Experts of a small language model.
Size: 14 layers, width 256, 68.1M parameters.
Experts: 256 experts in each of 7 layers, 32 SwiGLU neurons an expert, 8 picks a token, a sigmoid router, a shared expert of 64 neurons.
Training: a variant of SOAP for the experts, 783M tokens, 5977 steps.
Below are experts of layer 8 (counted from 0) of a mixture-of-experts language model. Rows are named router (the router's row for the expert), gate (a neuron's input weights, with its number), up (a neuron's input weights, with its number) and show model dimensions 0-255. Each number is 128 + 32 x the weight over its row's rms, rounded and kept within 0 to 255. Numbers have three digits each.
After each expert's rows: a language model's description of what the expert responds to. This comes from a sample of Wikipedia text that the model never trained on.

# expert 54
router:151150133157105127166125082131179140060121211085066092111150191136182086135131095110187165139186144132039112088093137135110097116145102082105164081181128140124126137169156138143132144119164084167147074118171128119148152100127178150123115122135139064137069189116100112169084122116080049146155110150125136160138131111100131141118135150131122151090199135126125125131122135070118104117150179127114152131101085101138172079157103121103177116075142145095092148143154084139148117149114160129118177109178095115146115136094181157119180080167093151145064071137094161116121137146084150150140144095152130089161136050138119133153186094146133148128158107074138061176084158120126130181177160121127112068149160120100079171101083107143166149106102134137172114136098109129067037146162108
gate0:172094157126164113112121131151142127088172152139119084081133224121111127110186131141215194103175143149114101097099118141125101123183111100128139105136111094160074102174184102122137076103113111104128102136121205158155159141139144121089148103111143107136114115134142171146104132147116096129096086120140144133171083092136104182115146132077135117091219162152114114181084124161150176126123132152116114122101101069125161041143104130108174088164120085116164139149116093144189142109129169112131133111180132083088125106121144117186148109139141078136132046155076176091121129134095074122126157112160167077191145077142104179130153097102144192130206166119150069131086157094120185146122183104139159070147160153098085172121108122134181133066087150133119110154131089131100064117136127
up0:110140179125138108153159140112110109146144122155129098135128101098065144107152117132100150212165088162172110144101139124083150105168179104130147097167134120188161087077111131135157127141096128106149105112123125123120135113124120104115129127253146119157111128126132122116115080134146200093114158148129090102134104219175114130090061115156154079072064145145092181150186118153162139099150104102082172120063085111149124125171131149096188106105160186163172112087123143103111097110145108167171131133124139070151146105059139119066039123151144064168140057134121112070152151186083120130070107157099133165147138146154120126166132090053154142176169167159173129138141166119095129136100086098144121094094126145111100133094090146140118196130111131173122073082122098158131120086136129
What it handles: Rating and score cells

# expert 25
router:165149162143110101142126080153159098072197207139107070151191185125125100175161107084128138171154162129042063088157155096121102125161145111087119106137074150133155148167135141102103094061112078103119067136159170159122228128103095086143140147120188080147066154101149081130170151142094103151112102136102134118166119115104133143125143067108136137097160073151138120123135147152071116113119155138110161137181165153179120143138101127158177083112125143088114185134117128148117063186122172117146120062162194121113119098101138165109178132092091118131126094126088222094109145091127125137192144037101154048137123103144178104148113135140131127092163095105102108160083137109152120180120144109121093126138132118126094136113083121140094101125173138112133139128135141097077097120116104
gate0:139132138123140097160104102130174043107139141116126087112116152109140094142159081087155165184088148122119160118125159154180115164178144119105146103130153122134118171112110118139121047076103100099161152155102089146152161144191164049144141127167174138112113119070136098070155188141161085153128129143078157133152108105166093128143162114129112127120159095138115181137127053117060087158119106109126105097151116182126130115164144178178182141128162111122116092167149171112084061141186167104102152137156119147158156167107130083080099119137123162130182112164178150052093148118134155218149166147159109106174098123129145135167093097148130130100156131087060125135173143137135075141111201131089091120171120117080094212144074117094163095190103130116137104064164157100136154110098138
up0:089105137159144173039030140122188170149124112133092076148177114163165161159114103129078100128152135139088121142123166091175118113149126077109150107137143156089099158086110156167091060109128134127109096122146128143091164202069125126116090111141141105136144100107163090117171098154153126175053185122120171158113083128145148139150134182114128070131152042109101138132111168109112095092165146151096112107177148113131093052048158118088141120104085130168112122176150105123109120133082103048109106124145147126172174145147140132129169127179149144107146143157142127085099110171098167168124089129143102154181178141150148160164177125123151169199082100161112120180151131130107096165174113107142101118100079050071158165137130103175150092121143160123128160195110133134111142116093110
What it handles: Past-tense main verbs

# expert 9
router:140162092155057136147143118106160108104164201099070083105238156139157143134183112121095151107165128134101110139077119134110119087153122129147128108137093143136142185137163155089097154100157052119112077090147136148141129076148120119123142090158178096138119176096108108158090163149095118119147101138110121165158142117138153113139117070144120115089146108180151109105137172131112121110121230152126158124138137108192192121142069105145132123111157121108155165112138089168142130148163130119130136105143096092126104098144094145066185105164154143096080101118104200106111176112067154107175110065085157100169107093098149102147179177105175068134151104091145052126074161098079117189149185121079114119156159169131119097042086134189113144119151104134142142150129130186100112089133095
gate0:127188105142163172100144098141066150157133122119149117215128182077092134135131093121174117143157099090152046127128130133153133113103137154114145127077139110074165163145194160138144159108124090099131128149162132166111123141049089097146178067184181095115163123100136158127091131102118135095116102127123099145114083106194169101122176069145112121085130134110130175151123162124186085122098102152127148128165202070094129145148128139198149119170123150170151137150107117099121134147108123074122073119191144115180114144117191095132210128162099158102079119104093149103102169121075109119156193095049095120167133109130124118062115144167097101149177067127103148169105130107142111150163171132151181101068091183109126125156096155142096104055143148152137079109134156155159156140157131
up0:130100166113158142119124136101136168127103117168124104122117087138099076135128142114155118164079145112117085116140141133109159116075171141102116121121153079166126142149091147077100116141109151138099121081144075120087151134104199164156084155119150201087102053129167158145159121096163112130077121155095148084121140114137172116122178144107070154139141115159097129135116137184106091144142104116133097174199109130108124122067115155107178119121101159145075087107077104142115113106156094150129130156085146090134097096113183184138176115094083114149226145128043132094146119172228122088183192140178082155096124154139109101120042096071085146108132145104091190140159122174155188093106096112190152212142140101110093142171163139113155088150141142100149122102186130154140140121156148
What it handles: Sports scores and stats

# expert 8
router:161152120134102117148183155172135154113179173144091104110211151170123024152155065112166171192126128138104120125138141099134108083127099138090119025099081121155093133105140142124067111090119058145076108086228138160089175137108139157130090106194154108125077100125136092109098096119119177121156155143111092171131073110118162145080122103140104103059179124192177133142156110100119141141099164110166156173132151122139145129120115129101163120035139143126116163138203145154160102195140153124140098097120118135166132123151134155156153095145108137071145140183143139116127156153123155133130171131089110111117089080126124108157104097114146078132186081117118103110112140150111154178081089123113106109177158144141115124084056113093114153128104131117115154104099135131059060110160089
gate0:163157144167112164140151165097178073194147102154141117152206112171132155094143144148158106120105125040096129134119138059102151122090120114163151073114161129173106122062080153113143158097141148201132097123115200114123135083103202171121194077120121151078177171163137111139107083116126161086136112108099199137149113129093165124115131169150118083095148072149124122140099118147126134143106132095134143146130140096131067088081124124136118127104113202153121178130123107134134108162119108132144088101096108055157114118172144092151149081180142156138130073165127170179126142166117151015137111097143117168224130153113113140135123096100093154123128192144143095106145111155138172128137149140149079119173150177105118134137084184150097084115131106096136129149163046151133073098142103
up0:129191113100157122124189128094131081168137134105149130158172097095168100086150089050071099147091108177103130140115102165097109129133123068127147151123146026151081146073142161167077184103167058169085079107170141135119142181131167189133173089130123182142071122136140130105084093109142110157183117120095139164109103169103100114146131123046145105124113138128129140068099106120133131134130124109168107167179070157121211136088140120103184138154138135127112137156116205154131118118125131071080172096127136150148142128133177165122150159108153103142178157150171194130140121130163108070129175125093112128098126118162142154098132117076140103146135115104142098141117118184046142151167026114186144109169116159172145107129156110113121133136117103175117132081134109152159134068122158
What it handles: Infinitive to and modals

# expert 34
router:110171131153121066137106099151169124090171180173077093133148163148119102180148112153148157137157120122121071097148123123096089130090087151088088092167116160124161146186181153105116166103173111106138075072156117151127172103090105145074118093148172088151044148111130135150131148140100134115143182160126141207158164116138163179132129125124121156081145027146134130117177106091083155133153177084128126137150139170145126081136083082169154157071137100092103152146181163138143060174144180113118134136044143111140118131109123092151121106109130138124081128159110160136102166127119109117159103111123122089138107105093178083147150153098144058093198099122102044154011130119082169174068148148148116126128120122148090120100124143141128155164107146134178125138134113133060122146138090
gate0:135174167169115115115124155108119103103123134082090123183186117083138129140137054139152109141211080129126097123152148122109114129148169108109136106171153116142099167129154141034133136075157126133122092135138149147080195044101205129147104145107103133101129121163095123161147135123076139135180128140125129108115158107134161094103128136136189108084109111138121184127156188060121130096174142049129185121173172108136164081156146168111083127123137168158137149081172137148147105143090116173089064167113150152127139150107115099144133119094121088104120087153063162035154132129177176162122122123092135155134100057128078094128099188148090118104106129110039096109077152165136176153108107186146110091092159176135131138132136178106175117112132095129116140150165133144036138157139115
up0:117153129118140121086101126126127104148174117117147113228155134130085116109130141110168144112145209146157131131104087110073188155073087106115150135148076054163096092068104115180119133184135111104123080075131159219100158130112155139120144105079117096132136158139146116152096049130109139105160162107149169102136121097107058207138134161110133090112127107112107132134111118125096158130189101097118126130183182142139046126178122105166145124193145106047124095123119135124112138163216117158118130167152114134093194125163136162118108105131191171123135099085132127157119183135103110166132080132130101104072063134101103117139118154129170063172135135151132102096100098142128122117126215134172134114116158142117113144088130093129151102184077156168114107153136104213166104123106150
What it handles: Digits and capital codes

# expert 38
router:166180156108144110155146098146186117091190136142103107163140141208148068149175118088109139096158130100105088078145136147119054102165164196091128068128114090100160159126155141129124122093152079158109057119148132176142151125076139174128115094116180125153092163098126086154125135124092101117149160115124147169134128156112125121127148103103163091078184088181140136139163178146063151118127176069123151074113152121140084073142098119165113119112118134128146175126140146204137116174097156141153130134120165094124098099141109114071098084112062200122076146147104149100101137125118111153150169086091114098138117104144188127181119175120102065139214089109066083171061157158117189159086096122126154097111141173169104118099104088162107105052141110146111134132136150130100087135114100
gate0:137077111061135168125161201134103115112137150109186112125137093115119072111130151092161145140208065131144162171132102108146147112138150162123150103093104088079067095164128118078137158118134161120113180145132144090148109167159198110110085134150139142147117077116096124122126099145101114176148132101122128094111119142084117143117182108091124174096134107134147177087153175115067108114121170168161080098117098130178114209134100132161128135112133108162076076086215134131145093135060130164124147092113095111088086167105130141108107092160062132122094184114143147090128092090095141127131186091112156056087162109102189106225130136111128150068138114108165106158110084143142146139117103075160138170141079131135098132128146131192170118085104100104111113137239174125131120155140135
up0:135051081203089103138130180146111091146066144112156135070128155107072116082118107138101132138092150160091092105102103101156118105111115101151068166093122147104149103144170154141163153141157126094157126130134095147108159090096214188120130143135164117072146110186145123114157126120121112181146120163146031200150116064140152093180152153118148174110100174124204121120116149105118123131074151140164134089169058108129150070101124101095160175111162135119141145143129130156139136115185138102171126105167101124106098142099157188078122092117102063129106118095186140188106122112174112131138151136150098140147099147131140148048153148135128105141164101118104107047128130116143176133126158088097115195157130181162106127124105144126195099067163067177143151142055107096116129105130150
What it handles: Head nouns after the

# expert 32
router:132161119153115136126166122147177106106119179129110119148191130127156092142133113146079117133139138110105064074104149138109126154120109085110187078169104130081108159151154153099129144082178087120128080086166115150125181121111101169116118108138202156170103151106128070136128131116090088119175125155072175136147100146121152164077136091187127115052190050141121086138130143084082082127123152143076166084123165163151164096149115107120165188106156136141085165093152144175163127183126156106105149137134156126100137066143131130109171090143120134158081110157095148104111142130090144074156121105109168023119167091093165134167157173151091102108117112092112097182048108127103174194091096119109134136164154135145039103147107098135159123126112147157163109125159138125040075125134079
gate0:115143168028119111180167103120137097116107198165137101128149105128124075152170097136095168127147081121105092085067135141091065134151161161109101139150124138209158104119173130074091076062066127091096085082128112136105161122145152115092123138171096090122101096074178137129163128100133139105135148145119172159160090145111119133108060113199132108118130137139076089131116090121129146140123145094112070064168103146141155166141093109185143147116145074124098127137137109061168097127142132137124131160137228119135110143135137157099153096099143117132181155135170151137070205141170102096167168131182150085092116143147107098155107119190098105069151108139114179159130160206132134164076103113156199121119162074137116128138129127110125156138160097135159128087076110094102092094149083
up0:050207122086114082110144165119083146133167130111047114132148112131144182111134174122176104154127147170169161156062118132114103092175093055079068103140163154168132144157166168089156142157156131152152171109108114093129065132120103140039168145074122110148111160117168166152095155116101127098135131111104174127060162158107122137187121099111112152148091146170149131134115174129177095134118131137129094147140105139156144098094111152197101053108082153110138161150058092140138126138158122063150122078139115109179137146137116151126157053090166126131112170151138165215153110154140174130165136096164172058136126063152120121107113105173155149127157100137102140148166118128104129111104146143113123151119122150180165123109095133107148066086122129051142114073126172120168179167090138
What it handles: Line breaks and infobox labels

# expert 35
router:174165112140101124083090124110139157129175142096078142119132215145192113160113104136128132120127138146119094077056139099109097091160123109052127102190077102150158155163168149148092110082119106145172108126176154104153150090095151139104164081155171089154054147128097128133128156093106111145108199138088169148138154080086193145149111103147126143141164126141194149096177157070085100124133154108118143137133134127200127168174080111136165097114079164125114199119149100190175060169141128165163144101141160131102136060124087106108158077137125165154135132123138183077094151124132141109124156097165093075161112129103128105142150095128096131113139105099120113142091140135094174191118171138078091075078101110112088127103119143174106153117126105145124135090141150126018087151151072
gate0:163198083150143146126111062143140121105125122079119086128117170095161111137134141177157168135142092068102079125144108099132139143120080086122142106166180149108108169188186150131109230097097084095093152173145112102114145140169139116122128077152176136139120157122100129162156120080123106196187114172139085077125152146072158152114098096100153107127080067105106137121084155104055114145151173143127176179121185193194124169151159182169167122126152110118128150136183116107127118123133148114216130094132140099172161146146129099152136146071077101075092105142126159083115130173123160105145179153131152160155072099165131100133124119080135106095085125143114117123091167160113079115119100120150109085155148146059102116169095167175143155121123150110171067136097079136098131076159088
up0:150071161170119094071083165130093179123121100132173112158138124070159117127130145110166125110132123113145138148157099170158183093142149144136114111176066083127163136110147145130036168119129135176095132142147168162093158180142107149077082133157150170158113132075133119113097114105101158154116215115086135132140134115086139138146137136092180100153122134162079140120118172117100099125173150127080168156170119130125067116074082119114095146104065155123029106160127177139132143160108116131187116161083169106060152163098063141105118080146088095189152136173149125140157191084101139149107132218160142093150141080089116116109150112149115137154119081144146151150085179154092117129128145078105122082161097134106138061114131115163079090101152164158159194114174112090143096128187151
What it handles: Surname first pieces

# expert 16
router:148173125102105168124108139131147153054118155103072126138183124186161128145117117077104135122155157124120120113127152137090099150141107138083081121107139083149138142151210164115121096094158081142139084068138078174123146117096126189128094101148176077157070146100128065127156134156096077130143098125099133152148120151124125122121137113138155181097157112143125085125163118134078110117145168076071131136093135136159191105153081133142132122132117113103144173109172115220193092154122151105083116107161102122127118096109161150155181153106069107084075144121111154136095097153134110158208153095125123083109137091115104063153169154146107194145127133117100069105055120096115171209134190128111124124147137144190092088106086162146140131098141100124144184140123089079040054131181100
gate0:142117166170143090092094144123123040066139135121082127192186093143089137155142148148084164128176125152130121114123126135111156115129159186117156130089188096149117164159158108070115079139112108178143154112104144149119177106103107163107181173067179040152117125065140054128135092164119134190224144119139076137140114140135144137161104151160115111093191110088089138079133128116119099147160109079094120091133135102112121134184136162116094109109147123081095138168150141142173122169091131124095098116159115069076093102080127188160161147144098125138085065156107132122138186171124116158146142102087133076094145156077090155106172128129181124112105144150082114069175164145141097151158157119133206099111157118152115076130100149172153065116100181117153140096122124138067132138113116
up0:141109077050168099119151137121093107070167145094123121174144131115120159133130124136132159090182105133129137157145153130103137169150133101134173113129114112107141173117113097137144133076124102116114118120133170101091133108167114146089093118066109164102106136070120119126168143143110146042141161126131104168171100165170160134162150136150090117132153126143099081099111098149088126083201070110088163061164093177105041131195160109110104132142135092125179168096099077158137185164147145084188159217125114162113137181132093162142122134120147146089129123194099136121153085119152074175162105167042173100109042119138146094110127141117189085154151131146170091106108144174153153164144159118144160088113093110182145126152094203128125143087179138134135173051174111121140120106125112
What it handles: Non-English name syllables

# expert 20
router:147189132098061113136140125117124149111107172197090117096155108107125114172140089080117187152170155118087070107114139114117124074129133163124174083130077119126179092133183120141100134111121086096152095102166122188131168072111154164108073108094208143127127140138150064127134094160094141139154133113146122138149103137137166085132119131137141131132157130097197144108170130114107154128107199088148183102096162105160175105133077128184144140073130150125119154140141108139137055204164173158162156093141174159156140104114122076147176100113085157117139058177136168075120133160107083109133132060115131123123118106131144114123196141128169086100145095142088064096111107103050163217098110114121116096084149137116137162108014133133125103145107134104130153137112158123084107168141076
gate1:143185097086101126135165121161112179117092137156095136120121122102107112184131078077131179193162123126113066149075173139186099099111094090154150089083086131155177127154162122153078072096103133090152120135216104181078167141073164202144135118130179132127144099158171106102162125112203115142104129144126119128125081107128177110204095119132125127126134144088133094097136113178142150129122176107139169129076098108169155162059110156129130118083098120176139152145110165065178120122108194170123108161144147133196158151129086073122145132083133149154129126184125179111131150102118093135146100160130075165108099128145134123093160175168147129098146113148083172127160114140062130160099121077167065160128147137159155116066031180108100111140117131110127140119150139071130116131073126
up1:067174171131185152069083110041131159150130140146128121154179116119109134137084094127044105099137093148101155086111121154128090133112130144151196171073154092115112146116156075099125140123090096128108129124098109098131152106102073159139109096155117205122176119104132102136089141122102132137157156148145066098116157153176165132105114152133162074118118103120176169115183131082138219125097077134133117122081080077149138132107157145200092061177125109109156080128144103178086132165177096096141159196143109147150091125127117080141082077146129102118167094121155098127146117102095140174166121112069098124109190118121128121120117167188106150126156184110105165113135115175087154169102098165100098119125168153158162149176111200184104080147121133161103057147165177134125128119152145
What it handles: Coordinating conjunctions

# expert 1
router:123153123130064120126115111148159114087164170090102128098180140133153089166150078109111167136142172169100143074151130125102158127121099151122144068094094150127101162132167144087130173114185074111085139125161149131132158071111151162132150094140178093170068121108099106135136114152119116148172140126117154165134079126107171109130092116120122150108221093134084134172138172092092123153137231098129190113117132097149164080102054097140124138104144143170104121085130122142128091175129135151152089124166133117120119107109166137134189072166103132150116114100120201159101136127066164100154147096120182092132072073145159128161145105101163135089136126106126025071082126106080117191138132131108136086155125117142077161111011154127146135131116087107192162160120131118075067114111094
gate0:138157089170100099153106136185125145071160144144123153131135138128107118105122110180078154124144100179117140097131111069108143115125145119121120065135128135148145139182113156150145146145139148128097096124143141103139175139154206175155098112087153049146137104185223147162127126118168154139136179148172122093125159149090130141076158105127129137108207128152116052104099145138091069129127156132136094061143130054106105107112082097170146092174088152136075116079158113104150185150156130147115097136120115120116154101127093177107103053119146182120104154140084081082132171052070113119101093143199162125154169161151156090138099146130147080111122106121092146161112117158075102164137145076190169080164098184067109166092139118128168141153142099154165135183098079132090175079127142
up0:115148058094079118137067082178057087141150149064122090127155100098160092137129216137193138137154151064131129107130124187165114135149115153145095121163155078163104133125122106062131122122109144141111113162116128107187149091172136096134107114135135157158123154145139160129117111169169122110090175187131044120115105134164092086058127142086109183125149095153076091164121124144104123164170136156096169079130156082122129065185106145117112176158115046132109139112127158126163152173123118162136098159112126125105110100116100174123119112125161088139095154149122101135103114099056185162126144153205134149141097108056158135105144126129204166131159127120117105089150136190097177154141155156122141113177113108121113155156112104117178062127140094079170141207157081118118070092124120
What it handles: Table sports results

# expert 60
router:149132116096136173118132104174215138120183132154126134115123201148171094153159099150140149136144145149078083106081137089074089104127069149092111061154111138161128155138132103144094132088127046153101065156143149128161116086085083207146147147109163124172084163143127095111122096132104101138139146142072130097150098153151144076114143115113161156074173087152147105128179157130090086109100133108138172098114131128146139059157084121142127124094163140161095165101128118202115103168158171141163170116109165122148094075106070144162151038080118172118134118105116151099104184116085162116131170062135142155108117075121146104176108166151117127110162118066095116169081096085113127176087125141078173109191124150103118135117093141146115143141167131136202140172137123109049102118172085
gate0:140108119136151077175138148140105104101159134103108125122176102083049138139162096139149158166137159048105157170129136152129091120118170107082102187125128108154053172135142096134135154117157162068154061137094090122148116113141099178131122174115151065109126151131178099115125175126135123137175191076149108120169186149112116072140150109122138121099176122131107150174139174095133085144114123110137180109114172137077178113160146152158143108087143153109102155154102187128114147151108134118142129141114153175086097121078102076111108080133133158081133053123126120139133097162144171130094113127115151101147210140092133062120106140208128051140126142162082118167107115048107166085096117087169212143179150136177128125125091100165113173141131146054151144182131123103086126188174153
up0:125094107161109096158156115091085095092152172153106100106109135118162060105112106099073133121152106102136134136097142195100147140188095095170117177144142103117123112125124142092131167133170150168115160150204164144145130105113080142075147172130159155108138131085165112177099117113152116138112130099108122143137145093160140103144150103154099097145134124099155157121179224145135122135178148143076076064125188134147077143105101089149125094120129165127109132095130189142114094134132180136133096109179179126159081093094162070134144125158131086142074145137167142150144118072146166068111118184060125128060137224143105136089159160070188078143084119130090099098135099165147175138117204119154139138116106144088087118173134160039125114124123117074143144104193149088183118071118105
What it handles: Latinate name pieces

# expert 3
router:178140151126127124127134163110174078094126111097086085125164149138132117163159077179117162117221129115120113075112141150130049076121115129098132071144141191100113133173255168124117115139176095123134143121197163170113118128128147144127127142180120141161079140127139103137125166129107097154156155115060137120133085143155126178112069088162150169091191054134084140077156133138118128117118150092102158090109139083121145158140036161082161109097122100108156162152138156131120096166114105090132136122109125097170119070112097125090155125121110120103127082144125195109128168167113111162163174100118122082107144067128128134117115173134150128149124091134127053120079186166075158185128079108158088123115203155123052097124053106148111120124166139121139126147130143089104093153105099
gate0:104116157144145128119087131119143113112113144119085111119172146160140125119139125151094161159146134113147135061118152143188075047086121195164122118130174192106127158131225170114100150152144117130166141145170173137137135150138160161145163142144080179128131126205120130108152143123067159123155123117126193165159109109154145147112091095157119131084156073123103159099133146162156073103127143115078121091152132079109146128099083137098132146103112143088119131155123090099151115124104172121093125083082144054151077119141099111130176151154152112180181106129109157113123200116143074118129145112103087132081135103083103164118096165186175099169141040110136144117123149134121152167099108109117139105130153127121090080072031197143015125137154126134088135075076192064121101095121115
up0:143128158110120124123194220137176155109134132149172132073104111119139147146098161155120154078179112120134150130097118123104138077068138125156149171075153159090041122151108101118122065110113124138098124109172132096185138096164157144160189137145082149156125130157122110193132114097105145127106112104105134115105145179150105187128123189104130157142108115113145099030135156097134130105195083076073124060049120094174133050080150129111123107189124085195129073104155210083095099118181094119132112127156105136134093110076059121092137112115147119132097174125126113143155086114089128131097140157170147123154180135164145164149156121137119069172123135096077089089120154132161124111110120145169130158140136152111060126125092140162150159134096170180148188103077144118126135107173134
What it handles: Time-span prepositions, possessive apostrophes

# expert 55
router:122217157151134137139077088135150155060158156085102090110143146130123084159163126131140160175169155144067070091130123133114134128128130141079135047171117116092155107162155155066115157118138083138132059148168143185108127125123105177129097144163183069164126156139120130096159144170086090135159143111141140134138139126135158140113137103161157097075160144132097155120113164112073105130148157103111183090140166117143175066124099105103133102128126107152149183113151084155139086168110089117167111136123150120162119120138129099103173089156113157130103084142100159115097112172100151104116129090112151103124106079124151092114144153151119121155111094110069012121066099135090160211059164095135170160142147167088097149041095093106099145136124136156173097122137156102042107121102039
gate0:118099153093103163119091113127097098034173160187138099160163113145074128110102109118173119152140102169114157161095183136103120132151117167090175133149172140055176114160176150169073162098171170074187096225142145094131112174057089182120161186106118101191081160100119098144101117122148158107133098064189141114116122145196112150144101127112107123077080141154142123148117127138124106102169154134065188131142134119123140106132163141154121078145084095132130135106136073164155087137134103130157080162177132112128098102119113155140131179132105140102171062088087173043078125141136131146141126083159148150096186139152154110133111078116092131106091133119080112095106098119121134166120127154095100169140155147157152109101108120088137081136111106141164176099122093065116075092149176
up0:146113142156137120142147172152121136112108177095147098084099132140157146137183117118149134086116083184149157170134132189141172174078119159153159157054116120110147179148118117126138148098146123132143154108114136085166128141195122137112098104112098114164146180066102159110135120080161105040199182160148089121172013078129013113101105126180132139165146122106155146093168122103061108150140131132089136117146160182099163132110109129136162094146142110124082151092177138127090085098111120081209083121129132129132118164121159101123138114155122138121111149165109098121136105156115129136162089156144128122109096116159126078124162123112140146135105120112125044116091094187165117158189167114120149184032154110109117132039115143114192151141121128148160120101160136094094141085088077
What it handles: Table row endings

# expert 40
router:142161103092075071194140128142187121095118169137087107133187203118127157153163099159153094139156155108049164108066118131134097152172084146091089087192079126145196132176172166125133117069122047150148122106174117148097213099105145141089141166161132066130091114111094075160139117106126078175123134153074160129158134109078126138144122123133145122102151102167146149098140120122085130111119163129126169127142144138204184137166074105096125115088159117076118148138104098146172089131177175086145156087117148119166137120136133115105165053149100181118100095124120131158085130131112124097130166106137147116142111105128154074153131105172134096116137046090123078152098096156085211161172153117128133086090134127109077147081093141145116109132123094125187125162160126117068123131141075
gate0:151175111102157110071195096126146123059109171116131071138147160108091095119170186172097131142162053172138132112080188124148099142145139115068087089183100120108117115159142156136104125113095114138106125101188181129173163153160108118148177183127147093139161087083118130122197081080109106128128115127096123147117154098137132068054125046117143181170130132084121102155150167119090128130061103129110156096168137162138111120147069136193075092035159111106101142186108129130149107115138150117134176127067095160106111137120174168104140074118161136122103092136169185162123160120111087122130160084210084109159131093125074120150123103106130112156156118106173111154153147076152089173139168152121107152121177097111090142109121092167169183110092142147133166136153140070107139139113107
up0:165178146159169119066125179163123023150168091101090083103081106198148103131162134138110091114088139170144120125139173110097123106176133114113169137111209168131126123109133121111108076135135138092140161154151072123113127135138147130157142108131136083174152140142171105128114114169069115063161138191096074062125112154183133162074225146109095123115114136157167158162099114126149061104196140118183081137063118158108137097096100134120104105127116088175119105171142110116155119118093183084069147111113098167139121125141089116159147146038121099085129089156141146151169115107109133137121100135157101151171134185111112191139190097134141136145155129124079135190142143131147103173134135122156102173157087175144128170138113157154157077063099159148135108093142186100099107143092138
What it handles: Prepositions after titles

# expert 13
router:160180126121061124152130140158133117104103173114082103116150167144095078149136134107131218164131109117141065096115135099149124110124126111076144069106131135103165079153173145136135115089145082173166123113207112152121114139070114186134122089152198089161124138069168125143126074144118106122134142127106107164146101148109161105126119068132143152126193078127146128159156078132132149132114188079133173135129187127182170105109049113160131144065171118080125193163196120163160116165132137151137136105122142108149112059070104101148176132099094131125101111157097178111121145127115117078106128069115106101116133130110225087116145163171181118085170142135086083120071112111073125200105130184122092102123171171123137109094090160107140077095135137111132120160114164148069102106139081
gate1:139128146121168153131139098137102073107149160147140135145127179112133122182058136114116161155102122183151091081216104110140125081116139133089088076112113137156161193176125141084128115118108108149094060171153171111103084086132135093176194145157091136121088091140141112158121099172126127104150133133147108106094135130190103088164118101134120007084143180129163157142128116133144156132141161156169118150130173121123147095147140159125126079152156119082204112100187146135142113144116080189077110110175105138168072106091030156092113092110102085152146090148111134118127203126163126128135117124147133150138131107088154134103151126132130154102118170156098109098128164172103182119058099119155102163127178172178153123096110154079039078118110193095129089112141144121125147085148074
up1:135144132159096161063162162139129127140085200100190119188139104069115141154113137138120152141100123193116129038117089169114123137102120100105122129077121145116152097101092089142155115128088086117167102179190196180116077135141045168124141122161158137147123047151111106119145085146149195118120187104130115155095177139125162115120059161141096112112118087112192156096155123205145154165102134171122141145200103152111137121144077139144145120063114155139179110104132126170138112148117107136170081132148151147111098060173091129118133115161207110143127109096124108102088096123140109094116093080094131148148112078138154089103112181117184154140154148044138109117074121161061140129089073137078123176123160163174132102113129179158081112116101116148122137138096139135113141104103167
What it handles: Coordinating conjunctions, possessives

# expert 45
router:129188108093138109133201108137185092066207156153124107118152142115152115169123133122103150125173117157104087083126149122067133130138089149104092067165118087115165144106151104141094162046170107182114057097161122146132154079112128170142115114134153146139107122159136098142166143131116123137129158117088160171158133124095123134114127103106114153081171075190080114103147170102086130106109151096124173152143106077173146110143084113130138122114167132100099183091152145206135054153147149100169165088140146125145052121147072165130178084110107184148137130108046135064123163118053154133150125051110136122101153083146150087150119110164126126142161104063081092163052096085094112190102142162141149114171159161124105124087110105129123113141141116154182169128153159148076110132154092
gate0:109171169127112110152101138074119085138182125144151126090094151064126099124161121144094118167128146186083154133076129081102102108132081117162048131106143115064100171107117135118094049088141147112194111114126101084109165067089174179086129144120136117134164119085082114103142179142170097084159094138178176195133120190129180099125129095117176159158150118130172092086107153091164157130149142112096192172117108148181171139191102126097151155100120113095092114084142127132128111148197098171147088121136088096079089043118100110107093097104075127104131146145108124137097124138156071171124168092124116110112148156096189115140104116143137140155124162176129117070091120122170141141204194152117119113074118127151142162158140163143128145116086125099198163117139093168092108162171160
up0:087134126145133174137136157109116135166114148150109156213131040106114165111105107108135153130141124149155100116126108101121163163073152135088187118133130178114118190152112109150136168117095141063156122105100084115212160136131122121176121108102162101142152150103138154124143098102168072134167163084132133205125102138108068110078111130092132126139174124076152174135057140099138108124107079141130089138141185128119198175130086140114169130117106107160142144166131136106104098104072090056117067192099115106134141153130200083101168140170129120128097085086144152078124090173176153139099101110100148173132164089190126073101173133127162097110168122113045144112099195114137129149069201121160138100109110128144154127152155133170129161141063134101066100171071127123137074152140117
What it handles: Name-ending word pieces